Experts of a small language model: vocabulary 8192, 466M tokens.
Below are experts of layer 3 (counted from 0) of a mixture-of-experts language model. Rows are named router (the router's row for the expert), gate (a neuron's input weights, with its number), up (a neuron's input weights, with its number), down (a neuron's output weights, with its number) and show model dimensions 448-511. Each number is 200 + 40 x the weight over its row's rms, rounded and kept within 0 to 999.
After each expert's rows: "comes before" lists some tokens at least twice as common just after its tokens as in all text; "mostly gets" lists some tokens that are sent to it at least half of the time. This comes from a sample of Wikipedia text that the model never trained on. Tokens count by the router's weight.

# expert 62
router,154,200,163,128,200,203,272,230,201,140,146,169,172,258,227,232,255,245,149,164,244,136,147,222,258,230,266,239,143,188,244,196,239,193,188,192,190,190,198,217,202,100,214,255,218,259,227,159,231,208,149,228,257,198,190,159,194,143,165,187,223,136,147,264
gate0,237,151,207,240,179,263,193,189,182,217,210,254,205,173,238,144,90,242,196,106,186,193,222,195,157,179,110,200,215,182,137,174,225,195,183,247,258,320,234,214,216,195,217,264,172,204,139,221,196,201,219,159,250,189,175,191,277,206,182,172,235,105,186,200
up0,201,240,183,174,195,148,217,212,248,178,215,326,198,229,195,244,235,169,224,260,227,178,176,178,219,164,208,204,191,188,213,155,211,220,250,84,134,178,186,270,194,187,223,131,224,163,199,207,152,127,201,243,152,201,290,241,151,238,252,219,208,209,175,225
down0,203,252,179,180,110,211,202,192,213,181,176,184,190,198,228,190,286,214,291,177,241,233,195,245,227,289,192,236,194,243,223,200,248,279,211,234,190,227,150,167,221,272,159,200,207,137,237,189,118,166,186,222,132,224,207,253,267,226,146,206,266,254,168,231
comes before: "\n", " |", "-", " (", ")", "=="
mostly gets: " ==", " ===", "})", ")", "\")", " footballer"

# expert 74
router,107,188,211,146,228,235,174,240,172,157,116,206,181,254,229,245,162,274,175,187,294,174,122,297,249,169,191,234,132,143,208,222,227,193,192,195,211,168,236,237,156,163,245,205,159,163,155,153,249,186,126,202,250,235,181,145,191,188,215,250,213,221,176,223
gate0,223,277,197,219,147,159,240,265,208,176,202,263,261,178,233,163,231,226,193,172,211,202,189,169,161,255,142,156,115,155,196,146,220,184,217,266,226,212,172,183,203,223,152,133,242,150,147,258,227,209,196,260,214,174,232,202,260,168,211,257,230,235,173,222
up0,209,334,203,257,216,161,283,208,164,171,190,167,192,203,175,222,158,165,249,138,168,196,203,168,178,251,89,206,160,264,228,293,262,232,227,231,223,287,173,184,155,257,218,225,231,164,246,210,171,164,172,194,222,231,237,223,184,240,185,231,172,250,223,205
down0,250,173,257,250,231,207,179,224,229,150,230,202,217,236,136,188,215,195,194,184,226,167,194,189,223,234,263,222,176,211,266,253,186,213,150,231,213,211,269,163,235,178,179,261,139,191,175,246,171,208,148,182,168,188,202,184,186,91,187,164,145,217,231,190
comes before: " the", " a", " his", " their", " its", " her"
mostly gets: " of", " for", " during", " between", " among", " at"

# expert 77
router,187,199,164,104,218,197,180,177,141,111,188,172,219,261,217,214,200,264,207,125,233,201,196,229,244,207,251,265,169,134,218,210,246,215,211,119,142,209,288,277,202,103,173,249,192,221,152,124,185,157,130,182,183,209,158,145,193,171,235,211,162,165,210,261
gate0,146,251,159,222,211,285,227,246,165,207,183,238,193,178,197,195,162,192,189,85,187,209,243,175,227,176,113,198,177,216,197,234,171,209,221,274,200,227,209,167,168,201,171,168,234,133,202,192,217,167,139,103,220,184,183,223,192,172,176,217,177,249,244,114
up0,188,248,172,285,117,307,200,214,253,167,208,118,172,213,203,192,194,198,276,162,212,143,160,178,189,156,160,206,172,205,180,106,198,150,192,195,247,271,240,189,206,178,198,135,208,121,188,193,193,172,208,162,202,241,184,189,166,198,210,118,209,238,127,108
down0,186,241,175,174,209,199,107,139,269,269,211,110,149,264,192,185,243,221,184,223,200,267,211,191,159,235,167,178,260,237,204,190,205,209,193,165,254,168,172,173,221,189,212,217,192,233,208,268,246,211,213,167,169,207,200,172,163,218,262,164,188,216,214,167
comes before: "0", "3", "4", "5", "6", "8"
mostly gets: " UTC", " Clade", " (−"

# expert 12
router,166,150,165,154,211,232,205,230,165,135,157,148,200,285,288,256,194,251,231,199,239,146,122,230,241,197,201,279,109,185,244,203,234,204,190,218,175,214,203,250,179,49,204,227,154,234,192,111,216,198,160,212,223,202,232,159,195,173,184,200,157,165,146,255
gate0,241,173,207,297,228,153,208,234,231,212,188,243,191,160,281,223,184,213,161,143,158,159,134,205,261,187,198,192,243,201,151,199,124,201,243,295,280,241,282,190,184,160,179,177,154,234,202,214,211,251,253,185,217,182,233,150,271,153,179,181,192,201,160,186
up0,262,159,203,298,335,142,124,212,212,223,199,245,232,116,264,202,113,203,188,194,180,174,161,185,223,203,230,220,251,239,125,182,177,193,216,258,290,205,176,195,214,142,227,166,124,171,206,218,252,221,240,167,143,181,219,186,209,143,181,202,217,200,189,158
down0,197,158,202,205,131,162,218,180,215,225,227,178,150,237,237,266,250,142,207,148,271,202,210,186,227,175,90,138,171,172,168,217,198,260,300,265,147,162,241,243,219,203,160,227,165,237,214,216,216,237,285,227,216,169,266,188,224,208,171,222,149,247,197,269
comes before: "–", ",", ")", "0", " |", "6"
mostly gets: " century", "century", "9", " BCE", " centuries"

# expert 59
router,182,192,166,194,172,243,209,258,183,163,161,211,192,235,245,244,214,306,217,238,306,201,198,309,211,216,181,234,151,128,191,195,220,225,242,220,202,194,156,247,191,109,189,181,166,191,149,136,178,203,199,177,227,170,227,150,190,121,181,218,175,190,187,227
gate0,224,183,177,155,229,242,199,160,214,202,207,207,201,188,167,181,192,194,239,196,193,203,237,127,182,199,122,186,193,183,168,241,303,254,237,240,180,147,170,176,190,180,159,196,173,253,228,241,229,52,196,190,107,214,255,186,197,219,224,197,175,170,141,182
up0,239,229,189,151,167,308,195,196,264,216,199,151,216,113,176,199,149,176,214,208,213,192,211,204,177,201,195,203,209,182,168,220,224,198,207,204,135,274,298,208,155,168,217,101,262,126,204,225,229,181,233,198,177,252,145,181,231,247,201,138,202,83,157,191
down0,216,157,122,244,236,255,142,176,213,258,209,181,170,125,232,182,139,198,208,251,165,280,240,172,170,186,184,200,197,131,179,204,236,253,221,211,214,111,196,229,217,178,144,196,239,188,212,185,246,247,205,166,189,166,217,188,171,239,161,223,240,221,215,222
comes before: "==", "\n", " ==", ":", "===", " career"
mostly gets: "Personal", "History", "|---|", " Date", " ==", "See"

# expert 20
router,141,243,179,192,179,151,209,208,188,190,131,128,191,224,248,246,186,232,205,204,252,132,191,232,195,237,140,235,158,154,153,193,238,213,192,198,174,191,218,226,227,148,210,221,164,186,195,154,225,134,161,198,156,205,239,171,218,169,161,203,208,177,205,206
gate0,157,169,161,328,195,235,184,191,214,196,205,196,227,194,210,239,229,203,149,183,190,229,205,225,192,261,155,195,196,177,227,209,206,210,169,72,178,255,140,208,230,218,192,195,154,172,211,237,168,274,198,211,178,264,162,173,178,190,135,159,192,170,153,187
up0,217,230,249,162,160,202,187,173,210,212,202,198,152,208,236,210,186,232,143,212,175,189,182,207,190,155,305,197,218,249,178,175,189,219,166,285,219,191,286,173,215,174,279,189,229,190,200,191,221,111,201,200,219,155,215,218,167,188,178,263,223,185,199,216
down0,233,246,213,198,284,138,204,243,176,181,174,161,217,198,168,203,254,210,289,244,230,234,212,269,275,227,132,185,251,256,141,218,178,210,189,199,208,151,212,176,229,243,206,136,274,177,189,227,221,177,278,90,164,195,273,245,234,238,152,263,188,121,250,165
comes before: "0", "9", "1", "2", "–", "8"
mostly gets: " League", " NBA", "Giant", "Paralympic", " Cup", " league"

# expert 37
router,109,191,145,131,213,236,194,223,184,166,185,187,164,283,227,222,176,275,153,236,257,213,126,318,269,175,173,245,135,155,207,208,263,192,174,203,229,193,224,228,184,161,206,176,150,144,179,116,221,205,130,185,213,202,159,159,217,184,197,250,239,218,206,222
gate0,190,242,152,249,232,81,253,231,223,185,193,133,191,185,233,146,191,209,186,149,179,184,171,201,234,234,225,168,190,207,215,260,172,220,149,187,181,392,168,237,224,228,164,204,247,161,180,227,182,180,223,247,140,192,224,158,198,243,177,115,250,159,280,256
up0,176,230,198,188,265,109,157,234,169,202,190,126,197,153,267,156,241,198,222,256,228,170,199,193,165,246,247,202,187,202,182,208,167,206,192,197,204,325,167,206,226,181,146,186,295,215,117,194,143,242,177,209,177,202,223,149,187,188,152,153,186,181,268,205
down0,110,92,135,153,245,176,163,217,199,271,161,234,196,194,180,200,175,233,151,238,225,138,158,153,195,194,162,201,202,196,209,151,182,203,167,151,227,176,123,224,218,165,154,244,193,175,225,216,165,182,248,234,252,212,201,219,227,219,164,202,143,197,181,192
comes before: " the", " ", " a", " his", " an", " its"
mostly gets: " during", " through", " in", " within", " at", " via"

# expert 28
router,97,218,133,201,209,202,212,246,123,91,128,173,204,264,232,256,180,246,237,153,265,211,187,291,251,178,256,301,142,172,228,224,207,212,178,168,229,226,235,212,203,167,233,159,205,229,234,118,166,201,152,239,246,180,170,104,218,156,216,265,199,196,187,272
gate0,175,190,183,45,183,243,236,203,187,194,201,185,199,125,179,220,235,241,183,244,213,184,241,198,177,223,154,194,179,152,144,274,176,236,194,163,108,113,223,250,231,210,181,138,238,236,179,197,169,93,192,190,158,205,222,233,203,267,119,187,187,225,156,173
up0,187,216,191,352,280,156,128,221,216,241,221,211,199,218,249,196,145,128,236,225,224,159,160,173,231,176,288,194,231,247,240,172,217,213,211,187,297,306,231,166,182,242,191,243,132,165,219,189,189,280,182,173,183,210,183,146,192,133,221,111,223,146,227,200
down0,155,168,201,178,233,192,177,174,224,211,237,267,129,203,226,96,161,218,230,307,189,174,148,227,195,185,174,177,192,139,249,158,246,149,231,223,120,322,282,204,191,180,126,252,175,227,238,208,209,206,191,236,204,239,290,231,152,190,236,211,224,246,177,183
comes before: "\n", " The", " In", " He", " It", " This"
mostly gets: ".\"", "\".", ").", "!", "?\"", "”"

# expert 68
router,169,229,138,234,221,183,223,220,145,150,170,164,204,289,270,298,271,247,233,183,310,167,195,272,251,187,207,228,149,163,206,199,204,194,226,215,235,227,209,242,221,154,208,174,214,205,180,134,180,181,127,196,188,236,223,114,242,192,214,234,186,137,250,245
gate0,269,261,131,194,192,278,248,255,253,200,206,239,186,199,212,158,213,251,174,159,166,190,225,199,203,117,94,185,204,181,221,222,211,208,206,267,187,280,189,211,222,176,184,187,200,134,251,222,222,123,210,225,268,186,242,230,252,157,243,179,207,135,167,240
up0,193,177,211,168,219,184,161,180,223,216,188,206,228,213,185,233,175,150,171,249,239,212,166,150,223,295,270,198,211,233,167,185,244,202,193,163,199,204,264,185,205,210,238,162,211,253,294,232,176,208,222,207,228,190,173,187,189,208,175,243,216,189,204,166
down0,139,337,150,200,202,241,194,146,211,214,188,201,201,168,198,179,223,150,189,159,273,211,185,202,181,231,222,191,99,174,188,182,150,274,191,260,215,177,173,193,219,244,234,230,178,122,209,213,191,195,249,235,218,160,156,140,214,237,185,224,247,233,207,209
comes before: "==", "The", "===", "In", "|", "\n"
mostly gets: " \"", " Genus", " “", "://", "www", " Website"

# expert 79
router,180,149,167,172,156,183,210,263,160,115,135,177,205,255,201,274,218,228,194,225,275,177,226,302,223,183,235,270,175,174,224,215,263,184,211,215,172,192,264,217,156,124,191,182,204,225,228,117,212,244,122,204,226,205,216,160,160,168,200,237,222,177,193,283
gate0,177,236,264,207,218,164,197,177,196,184,202,142,165,220,185,191,158,126,231,148,211,174,160,151,309,198,176,183,263,218,113,156,275,200,207,237,193,274,232,273,220,186,197,224,210,247,231,193,226,267,170,235,153,237,211,208,173,204,272,214,235,184,188,148
up0,227,230,173,138,191,180,250,211,190,228,194,283,223,211,232,209,218,265,203,171,225,198,173,206,171,209,185,230,151,227,194,133,150,203,184,203,178,103,293,138,205,226,111,189,153,192,170,203,194,193,186,183,234,266,168,237,198,166,177,210,167,159,202,218
down0,204,179,167,127,172,159,217,220,248,155,183,254,185,128,260,231,169,210,199,187,203,219,207,203,158,176,170,273,122,219,205,211,206,212,180,240,235,163,186,229,236,238,198,230,160,113,261,248,112,259,186,241,269,162,239,165,228,188,195,128,217,221,160,165
comes before: " the", " he", ",", " was", " are", " were"
mostly gets: " However", " They", " While", " Although", " When", " It"

# expert 66
router,137,214,110,178,166,192,206,194,184,153,174,232,228,233,237,291,204,231,211,235,281,154,181,213,187,209,156,242,184,168,246,199,261,221,158,193,148,204,188,229,183,150,175,127,185,216,195,174,226,179,117,190,220,233,185,156,182,177,150,255,175,190,190,207
gate0,163,199,198,210,206,223,193,242,146,180,196,144,181,251,187,219,229,205,226,225,216,145,269,189,164,143,183,186,262,238,214,192,197,187,217,170,142,174,191,225,160,181,244,257,222,276,173,226,202,317,244,221,250,184,154,218,179,182,159,210,218,259,225,190
up0,234,163,210,236,193,242,233,272,146,199,222,187,207,215,170,163,151,198,171,207,176,179,174,192,196,201,218,196,237,259,276,214,268,142,223,144,183,145,222,212,165,194,237,148,208,253,191,180,211,254,223,222,215,116,201,210,144,202,180,166,181,292,227,205
down0,207,180,215,205,197,208,239,205,132,233,142,221,173,238,195,217,233,227,200,250,212,175,207,214,259,177,168,145,251,228,237,228,141,180,321,194,228,203,216,226,182,119,164,185,224,229,239,174,234,191,282,265,265,228,247,240,200,112,146,210,196,191,218,143
comes before: " ", " |", "\n", "0", " +", " —"
mostly gets: " Goals", " Density", " GF", " +", " GD", " Pts"